Experts of a small language model.
Size: 10 layers, vocabulary 31559, 62.2M parameters.
Experts: 64 experts in each of 9 layers, 96 tanh GELU neurons an expert, 4 picks a token, a softmax router.
Below are experts of layer 2 (counted from 0) of a mixture-of-experts language model. Rows are named router (the router's row for the expert), down (a neuron's output weights, with its number) and show model dimensions 320-383. Each number is 128 + 24 x the weight over its row's rms, rounded and kept within 0 to 255.
After each expert's rows: "raises" lists some tokens whose logits its average output raises strongly, later layers aside. This comes from a sample of Wikipedia text that the model never trained on.

# expert 35
router [133 139 129  95 114 136 104 167 172 101 144 187 143 126 117 101 119 143 130 131 163 132 116 138 149 110 103  78 132 154 148 127 109 152 141 137  83 130 105 120 136 117 115 171  81  77 115 152 127 105 142 119 121 163 166 124 123  97 124 102 105 145 113 101]
down0 [136 118 132 132  92 156 136 133 111 115 141 136 126 103 224 143 136 115 141 148  89 140  89  99  96 116 106 125 119  93 100 151 119 120 123 149 124 117  95 121 161 131 150 173  93  96 163 137 134 136 153  96 141 134 130 145 103 117 105 122 118 173 113 117]
raises: "family", "culture", "share "

# expert 57
router [110 113 107 134 123  83 156 146 138 162 124 124 180 119 170 127  94 135 125  77  85 133 133 101 133 142  91 151  97 120 113 177 151 101 126 165 143  91 178 144 141 120 122 155 177 140 134 121 139 126 129 122 129 165 105 125 134 151 172 148 161 115 120  85]
down0 [151  97 101 122 115  91 125 117 132 153 121 141 129 126 136 124 118 127 144 117 114 144 139 116 120 114 165 123 180 153 130 104 127 124 161 179 136 106 196 176 127 113  92 149 132 108  93 123 149  81  90  69 140 115 134 141 150 120 137 130 129 139 120  81]
raises: "mm ", "°", "mm", "km ", "ft ", "Years"

# expert 47
router [121 132 143  95  93 148  71 140 165  92 155 177 121 135 106  92 125 145 118 122 139 147 108 130 150  97 110  75 139 158 162 131  94 134 124 134  96 149 132 107 126 117 130 173  72  92 123 106 113 100 130 132 115 163 168 120 114 109 127  94  88 144 116 144]
down0 [127 112 144 131 137  77 119 146 146 115 125 131 104  94 140  94  79 111 151 118 135 120  84 131 132 113 122 174 158 177 159  88 107 123  93 103 126 150 127 122 104 129 140 124 120 146 115 133 118  75 115 117 111 107 122 137  77 142 137 134 136 135 138 115]
raises: "daughter ", "parents ", "assistance "

# expert 17
router [120 135 131  93  91 144  90 154 136 105 145 181 137 131 112 106 127 143 112 120 155 131 135 141 167 100 113  87 141 162 163 139 108 140 111 126  92 143 114 111 130  85 154 168  75  87 110 150 118 105 122 118 129 165 160 123 134  99 122  97  98 139 131 113]
down0 [ 74 127 105 140 140 114 131 178 124 135 116 135  59 119 169 120 130 125 102 121 176 164 110 141  90 107 173 121 110 158 110 141 113 158 166 110 130 124 150 175 130 124 133 108  96 144 132 121 113  80 162 134 126 141 140 132 121 129 133 131 133 135 135 178]
raises: "age", "post", "de"

# expert 54
router [117 145 132 111  86 150  75 126 170  95 156 173 138 132 119  91 143 143 130 113 156 133 123 120 172 110 102  83 158 155 160 133 104 137 142 120  79 147 126 109 132 105 147 165  77  93 124 163 108  93 127 138 125 163 173  96 127 100 127  86 113 127  95 138]
down0 [150 113 108 125 132  69 115 163 123 142 119 139 146 106 130 152 197 142 144 105 129  71 174 155 105 138 150 122 187 120 132 101 130 126  77  93 134 103 144 155 137 134 161 135 136 130 144 109 133 176 119 126 120 115 135 130 100 121 151 106 125 110 135  89]
raises: "Turnout ", "date", "result", "statistics"

# expert 21
router [105 148 128 109  82 141  80 154 150 100 145 177 122 137 116  86 133 136 136 131 142 137 126 126 157  96  95  85 156 148 165 132 104 141 144 138  70 135 109 111 128 122 148 166  86 101 123 159 106  97 127 131 119 161 177 114  91 100 119  88 109 127 119 131]
down0 [142 144 139 131 145 109 126 141 144 115 132 131 155 154 170 104 157 131 137 142 121 151 128 139 131 134 123 132 214 141 161 116  96 148 167 171 110 180 142 126  90 132 145 130 100 131 141 130 103 138  96 153 116 152 121 144 122 118 181 129 137 159 183 114]
raises: "either ", "terms ", "itself ", "them", "them ", "whether "

# expert 18
router [124 133 131 130 100 130  88 150 134  97 162 188 121 130 109 100 125 150 127 132 153 131 113 128 159  93 106  76 142 168 161 136 102 128 135 128  77 144 116 117 130 108 124 169  84  93 113 119 125 107 135 125 121 170 166 116 123  95 129  93 104 131 101 119]
down0 [127 132 207 122 142 156 126  81 133 130 129 111 126 151  96 167 104 124 145 106 120 154 120 137 131 143 102  82 148 120 131 102 182  96 137 159 145 102 123 132 161 130 136 153 162 124 142 130 114 140 157 163 116 162 131 116 158 127 121 129 123 125 156 128]
raises: "reference ", "interest ", "hav", "information", "example"

# expert 55
router [111 125 143 109  89 144 106 149 155  74 114 188 115 130 108  90 148 156 121 117 146 130 129 140 170  96 100  80 163 161 172 120 117 124 129 131 103 150 116 108 142 120 135 155  84  81 107 117 100 108 141 123 116 171 159 120 121  98 127  89 110 121 102 131]
down0 [147 116 109 120 149 127 115  95 138 124 122 130 112 134  90 120 144 131 134 114 146  98 186 147 112 130 102 121 128 140 180 118  99 102 124 132 122 180 147 133 128 143 132  98 135 100 147 136 128 135 139 119 142 136 124 159 115 146 135 111 125 133 136 115]
raises: "rise ", "focus ", "interest "

# expert 48
router [119 143 120  92  85 132 100 160 153 101 124 181 126 129 107  91 130 161 124 121 150 123 125 136 160 102 107  77 142 145 168 126 105 144 151 117  79 151 117 100 122 116 135 172  78  90 106 115 117 104 126 119 118 145 170 116 127 102 125  99 103 128 104 123]
down0 [124 127 100 138 161 171 102 129 142 142 120 124  97 129 149 116 134 115 144 106  90 132  86 148 161 151 109  95 192 157 127 162 126 119 153 127 130 174 150  90 150 123 118 164 121 148 131 151 111 121 139 110 131 116 124 128 126 134 187 140 134 130 152 111]
raises: "title ", "instead ", "Nick "

# expert 25
router [110 133 129 108  98 134  86 149 149  97 139 179 130 139 105  89 136 134 127 126 145 131 122 115 161  92 108  89 157 162 163 141 123 131 134 132  83 129 116 130 119 109 153 159  77  93 115 128 117  99 140 113 123 146 157 112 127  99 113  88 115 144 139 118]
down0 [135 152 154 112 171 180 120 118 109 133 141 110 124 124  76  98 122 137 124 151 130 145 136 104 120 101 117 116 196 135 139 133 143 154 120 105 121 123 124 151 159 139  86  62  86 124 137 122 145 144 140  72 133 115 147  44 122 131 150 130 103 121 144 112]
raises: "about ", "turned ", "called "